Weights of a small mixture-of-experts language model, trained from scratch on English Wikipedia: 621M tokens.
Below are experts of layer 6 (counted from 0) of a mixture-of-experts language model. Rows are named router (the router's row for the expert), gate (a neuron's input weights, with its number), up (a neuron's input weights, with its number) and show model dimensions 0-127. Each number is 128 + 24 x the weight over its row's rms, rounded and kept within 0 to 255. Numbers have three digits each.
Before each expert's rows: a language model's description of what the expert responds to. This comes from a sample of Wikipedia text that the model never trained on.

# expert 60
It responds to: Pieces and names of English-style places and streets: ford, shire, ham, ton, bury, Manchester, Oxford, Street, River.
router:139105166107088150144093080098127163125129089134101119170126110138122129112133081119113114167158103129154096138158101158122119127120137115161171135116126090117130135093146153147107102168123097132106090143098164113148108126116121153156131163085060076164174118129127159143128126098114115142134138112127150143106120135116126122135164064131162140123112155088136108136145139141129131101137
gate0:122127152150127130083104116113130152102118081163111104153113115100115131102135128130085100131133120151084132114138098182061160097112127115120130086120127092135137074079109144159112144202149168121118098141121161145121127129140119084102134124105093116116133097126126090158151127133110083129083114103156161129130129108122129106143130107111135109093119170130123141168110128116146124125118
up0:104128073120137111146126149135107156151147129164126104123142100112134143172114123157150120153132091123095147133123133112165145135157145153141152127103149172145097149117134109121109065123124090170180114146122114131110194138149148131092149126136142122136142142099170144089134143105162163161101143086124113130119105136148102119118082151059120116132081108135131110135126137132124159158095

# expert 62
It responds to: Letter pieces inside foreign, often German or Turkic, names and words, such as -ur in Erfurt, Sher, Mur, Abdul.
router:085140169125134136109093103144147128102167107119145125142112120082114075139092098122109119172138123141110128108126128164134104146121121139088154144158135122134158129105129161108093111118146126112111102147110171135119095127098144147122136154120108136154172136172121153090153143109113123119139143057113156156098137098134131146088147116157158104138118134154101124082167125194148108098151
gate0:116148150095137129153075131164093155110161110145162125125115137121162124142092152176143145142157124127114119119098105077130126151153161107084128141181164109151130145133140122127107167122121146121108130139141128131114085169127113112098141109105163112104121119121121122077128145159127146145161171111134119132129188167101120124072146172138153126105079141130088129120133125162160100125112
up0:145138136138108130112128100141087126138113115147141100105115133139169132131142144115150155088111102101108102164107136097065082126104124130122089104107092114093138115149092115094125065115117143133113135087134102097108094075133108105122099092111066088106128124112154077119102121108131108135121136105128118118161118132121118125122100115095094095131105127132138136163095132158088121135083

# expert 0
It responds to: Single capital letters opening a word or name after brackets, quotes, pipes or line breaks, as in O, M, C, U.
router:133106151066083122107135155158102107149143141151127103136140105080124069132127139122122122139183088111185119132122130131131116134128159151148146149163184086130124150111126144096119134129172132135109121125113117106118089123094125110132141129122110097158114178133150140112175153156112119142115113114123156121139118142127132134108143097174149093117141154125111092089154106175122091083150
gate0:122115149080088146086120113192084119143126113097122104123102080157141080140123169115141117116152123083097121098139111139106108131118111142138104112110164099081134148111115112133128100134145120143070123105126132136113108113171121105098102116115088099163102156075121135111097094097143122126108143107115145111103093177113107145101123112158147109113146134115136083142124139127104157140126
up0:119121163124119131104122101107135116121128142112082122160139122130162107150125129091162110123088099125125163101150181155121136170144126125131114107123177179108152125142107118144094111106171129138107133176130114142121081175104183099145102115131118142123167132131118138085120149138122101147147136149118152149138130142143057144118117132166125122124131178148062150119125098151121165145130

# expert 31
It responds to: Semicolons, pipes and commas separating entries in dense lists and tables, especially NASCAR race-result rows like TEX; WIN; and platform lists.
router:084126157117103115118113132137106108108155132116122102130114094118143093126123161134098145144160081145160092096182122153113108109104124154096164148128167129118159161109114157082109128132170116108134163132088119129155114094115117121108123167077116126139180139147104163151163137125132136153142125116118145146155105100137135137119134135122169095122161151091098078128180119115124134089155
gate0:127141116093137066144106121134136121122129133163107104151164102158108074085129136102152114092124147172160098131207124129130124114106130116101153143120101122142089150130136162127158113169133107082142182128142136118137081094142141152094104137093150168118141100135113113115112110108127110127126113127118147139140137108131175164138106122105145126126107187105127109117118121114163136084136
up0:115112137112104104131122151182133075119109150117153122099133066148124115153148094122165100122106177132130090135156103105125116132135124085092131130109140145181096138108130150139118127138151100087105132153096168143168162163126121137150124151106091169108115116081112101068108117130098108152121117130141107112154138107123118135119104103127080098149133118119111141106166114111176141127128

# expert 58
It responds to: First pieces of English surnames and place names split into parts, such as Bur-ton, Key-nes, Oak-engates, Cal-throp, Per-th.
router:084135117112127144129085111109133165154160126158112116125109122106124117080100083104105109147157138123161114159162126112130113119119110109120138136138149120112140145085171146121135117154172114161098101149102158094168138135131114150122149128087079096141187150163168187135136129080118118134145135090134146138083105124132118130138145092132161115127091160124121113137167094143135124130159
gate0:079118127128117171138106118125101182087124072126106117140091094120109074085125087108110112111145153099153154145170158114131112132129154129101116133148131127102154111085171110142114122134149146153077089129162151100132118110102092102117113121122085115083165093135136095125147122124111133135133119130120132115103111161123103081120115121101115142111118131115071128151135096099122111142103
up0:113157106120156121166146142146100090120123123120153150148129123142125137116136122105153163074162168118104158099139178121146134114072135139149154124114127125109144122168174137111136143076150134076123146147105102165108092156129083095099123139148129129110141115121083127119090131168179138123158126159093138125141103114100123157108114152087153084151142118150100131082105132126127125109122

# expert 56
It responds to: LaTeX math symbols, variables and commands, plus measurement units and amounts, such as km, mi, \frac, ^{, million.
router:099129141133095111153136146152086127101131098164108114167143134097099107140111122161107135135186107168149124117132139166121108130111155151118168180124170121103136179119118150108139103116174137136096121154113142142150081078074088171108142132134100135132140175136122134128125150127090112123130121073127102109136105134104110118114113120131151113119112145108144093098138136160153130118181
gate0:147119125145154118111114112105098120098124072111118105166139100147134129147151114099100137113143147152097099183099119109105140103143133134115097156146115131113145132094148130170163108162102157169112123127116133138123093092146080125127103143103154114152150167093149144129128130118111125125132104125149125136077160122133163101147118115195126140123090142100166143074132056115139115142135
up0:122092124150133102100143113165150123157115076148123116151102154147170101104124097147160102124158120109115159148189158145137108136114118149088114121166157124134171122135140113143127120131113093115162134110145124110177080099108110125110098152147116153106147122108115101165116132110133112155151195127128167143158175146131119133141128159130181142098117106135139169088109103140109138133148

# expert 18
It responds to: Latin-like endings and stems in species names, biology and chemistry text: -ium, -an, -ic, -olia, protein, cell.
router:117126107123103104108074137130098140126159100136128097119126105112130077150146155104081134161160067114152134135141118125151131129093136115152158114141145160113157139104132158099120097112178163142098107095112163109141069121115144104109121134114112104150159113103162153135153151129128108137141122101091138119140157080158128173060143123132155095131124149108160145124111118146143143109157
gate0:105130080124119129104095088139135145092117110132138109082142124123151087122117131130089110103103095100137133154150085116139110154118104121128104120145066140121093150101147156108104136072072147154101120080122161099109111113118106088130102120087140108154117094103146104145126126107119109111120119103110165111144124101122120105081096103067140114138102142125154115129110086122135109127112
up0:125134170131137148135156145098173127198107151116161131158155131153142113108108129158109108153122137138113160162168152115137119145159089105143150137184138133130154179156138156144098163110156141129120157141139103105111157138125106143131150149159130099171124150115144161152128092154109146191104127112186103129159107113119128133166157113137161159123141129147122113145102149137110142137092

# expert 61
It responds to: Digit tokens in numeric table cells and lists, such as vote counts, percentages, goals and appearances, or chemical position numbers.
router:097158113057090088125088128124105084104146108124096131160134116107138096110125120125075122145182126136149133152139129174110118129097134135140141129147164149131139126093117159116144105138145122163126124137121104103150095158087104150086135132139118071150160159170125157152152136118141178131131128101077131115147095114120124164111158131116145094130123151137123102134123089141160128109160
gate2:159140128115138116118107108105076123110135146132126120089117106092091111087123122110106104150175122186121143148136110162130158148133155160155128110116131163087115117117153134104128078101090189171092133153151156106067122134114103111119134123181125122097114155157129114156170126098160140090157128091129130123120141124120111133098133133104134094120098136162120128157131132119154094113113
up2:179125139155126096121126126126094167106145156132130134106096113143147173112136114156111138085106129106113126097121130105166157125193117158162100088131139146148108131146115144138124087126136129088174181132179123085084160097127162144153150142116134139094168118130170131114146138095139125136128116120141151128167135106129099148120150125134107138123107183118108143143123146157138139121069

# expert 11
It responds to: Adjectives of colour, size and material, and word endings of such words, such as black, white, wide, clay, lace, gray.
router:145164128115128119150068064168126178110174093156152109124133096119155100136158112123110135160161114126146141146107122129116107110107170127145142129117118119118133140095134118117131102140130126141097110139130141117140102121099100141101140123107117107156163132127160173114153118116113111167140135105046143104145130085104113132106170130114146130080073158102139087089147137134152126110126
gate0:134159126101135116150090098144138118171142145116102150150131091139131147108128143118180133146123136128139153121093102145143111125123152138148151148091170160090130131115125100106189153106134131087131102113115105089131130134102135085111123121110137140105112166115145150143157119097141129083174157120135126175097088164116105131142127113111137130050130153137100079139146151150084148153140
up0:126182146102153135166093095115140144089130142162157117131126153156127089150139080164106129118134103150114147086156128114114138098115106154167138113105117137122099124101180060141124135118127178090136136132174122110147107130101140153104135111130134121153143163143163132143111129161168092164139163101102158110142114163098139120177119114148105085103101111141112143124138114130129106127124

# expert 8
It responds to: Pipe separators starting table rows, plus election-result table words such as Turnout, Majority, Swing, Total, Liberal Democrats.
router:102111146123113081150109141136092103111137117111124119143091101115117127161128094098125118168157127108192139138136121154128137106082146126140167135133122141095183108097148142095150119130099144141113109143101124134163126133119106161114118154109113140156158177121136141088127159056096109134142125093079122127141127115155098161137159100121158101151141183134160127104148125138128145112171
gate0:142124124086096106152126079115094109070107157136145096138080125116099109166115152138130128122142151136158154141124150151104135124100131128113165129133119145120140135093162161121185112122124130096127078176081122107121142119102118117141108129081121135155107174112099136105078085101127132121116117107084139179127121129111156165167085113112091117115122137143133137150114118120097131118151
up0:171131179122164170100136143145106123125145156144111133133128135121112138103127154153143149185126105149160127142165143143118136108144145139093176135120086094144159153149164130157101109151131135118174093155119126146148143173118102145078086126156140096124149105083127122164141142163113140176125124107130091125170139153122146139096156121109146101118127121105104143121101139092134133179103

# expert 10
It responds to: Word pieces beginning with b, f or m, often mid-word in names or after hyphens, such as Kael-b-ling, ab-breviations, anti-fog.
router:120153166146084108110095124144116155166141127132166111145126088098147095120126173132120110097150123138132130111124132161120142103112137113132163140131137143123154159066155186122138111119093097150113122156081116145134122096077154154112113126115135072140112126114112188108112156115156132129126134089115123135122122145157125133121167084152161117149094159116085112126155122162116093104156
gate0:146119117131154103151111092135162133110156128132145112166151165091144147189089126134164083109124146155146168133155177117123125085125136123128140128107079141113141177116163120142082121176106139106133112117112172099149142120152164115100132108114103111137136135153165113112141166116127113148129127097125095156079122154127127111086145118149148121129125140130139183106165119161166140135150
up0:135109114120163130142125139153114139130161134143124124102116132113139173116149139111122153126162137090135119153150152106113173141114136158129155180139146153148144117089124087076152074079129157166142133123088124185120119146097186153141151109093142088141138128154133130181130101079124132133145126124101162137130123136100139123160160136129149110151142145067116112116118127083127121129159

# expert 38
It responds to: Common English first names and surnames or surname endings, such as James, Smith, Robinson, Johnson, -ton, -ley.
router:135125150086101133157087121102121152099135115136082125148141073136110140111146125104095107136161092154130122144143137118138098134111134142119174101141109106110128141090162164137143118131155078126094136123072131131150123154124115120130128145086086086166178128140118163146173125093109112126163152087129100176130128119129134146106141097108164126174108152127145084135127152148116146124163
gate0:102121100146143086143154120111159157091157125133134129145139129120135106130143113146062143134143132110144136187095152105130130116143140122157149144122125124111103156129111140105123104089142120148128124136126115093082178166142151093123129113123143084125077100128133152127156168067131065143127168102100135102166141123161099139122130149102107107181111123143124131177122101151115104146122
up0:140093108122096121084135128125165092113142122118116104152105122123152150137078154122111136096083076117085130106139072140098150119144132131108121170123124118135141114125107164132126134112109087164166133132129128171088114083121084126135111160149121130128146118118129085105146099166185128120143155140150149124116118133088159123129134163107124099109079148143181155149097116149125156121105

# expert 32
It responds to: Digit tokens inside numbers in tables, years, scores and serial codes, such as 500, 000, 35.80, B1074.
router:101111137063062093159111104108132139102157097118105112125127134100152086134145096145090137173151111124174096156149131129117118149105162137111162127150161116133112136114151166107119128169153107102099118150103117125157087108129106141106114127114111111190147154131119152144122139133103134126142121123091108122162113118118121150138176108104165101155112143093117140115100084144161104115140
gate2:105105109090100127116092114086132102174118157116127116083087103115138095146157090142108140109128120098104114124138107098085113161109104141102112144120131091153142149168114113135109139107154112066146113123089122106154110118150109118125134124166100101127149127124120119121110119089089156102144076163073131118104120149086143131148130105178140119092111121111094140127111112143102102089125
up2:154136132144143135122116103075118128144152157107149158102092081146119160116120097121127128134114150072149086175126163122095126109152166086146157144117128189133137113105108165119148103117129111122143118116093108091105135150137115142161097127094068115123106132112118095093099098082145142147106119098132113130127102112155130072135138150102120156115120129123100118107140177094127147126116

# expert 54
It responds to: Table pipes, dashes, colons and country codes preceding person names in sports tables and date lists: |, -, GBR, ESP.
router:105143177105107071128113115135112138083148112144131123139085102091151100111148161144100141129143075112153130161147128115097119123118112136081164126150156134102173148109149129126118107136141127128095110116125114101159142144118141119142139115095112111137128133173112141149151128081100116161119147098107120182131116100165087139089136112144139154161149137111147102097145110116125120102208
gate0:102125199137134094122133097140114102125124118116144154103114106113121119113136116155122128119092095109119122109117121137131126117120128112083129115134142123136154101083137146158114156094081160128167128075093112144111101137117115118140120114161112084092114128143098084099108112114133090131144184113137134159117083126144124109089056098056122120143154144133141130152156119109107120153121
up0:177129110095107134150136112152112135141114151106134114138142095111095148151130135135111133146091149172170159149117141120158123139155155125143175108097142083165119153115174115119158126143135124136108144148067136155141142146109126151132139158128111131131142108123108146137163117169094110164119106133158150108178159131114143157118113146150165147198156120128139110136147152100132142057160

# expert 21
It responds to: Pipe separators between cells in the middle of data tables, such as results, votes and climate, plus semicolons and dash-semicolons.
router:095184135116078119150077104146135123081163138117096103137143110122136125159150156131122120146174100122131092118149117147126122088137116148108174138126116135086136157090100123101113136129155103135125121124049127158169130085136122134143114158104135127134149128146145166129123152144141118144102158111135170128151107114142120129116145134109187096124153163097117110130166100145138102102167
gate0:121157141160121136101134157152155108083124139130120135154132100119111087106125175108135107110142111108149141207131165123104117103165128122147127111125148125085162140099143177132136163155157147117087138117088145111145161102121152117094141119115153094143158191112133093103124111148118126135122199124125120119117125156141161103130139135123139161136104132110159171128116100118098101142166
up0:162063122100118115142120178115137200143125132127139129121093129112113139147103121149124109152122127120098145121115160135108121169141186116087102125119138150141146112122137186152131127132153137132117147169182118147139160166146145142158115132165111192114123115152146157160128132087102151074168139129123126090107140143127116161133147122173123119134135123145120113136170143133131154095107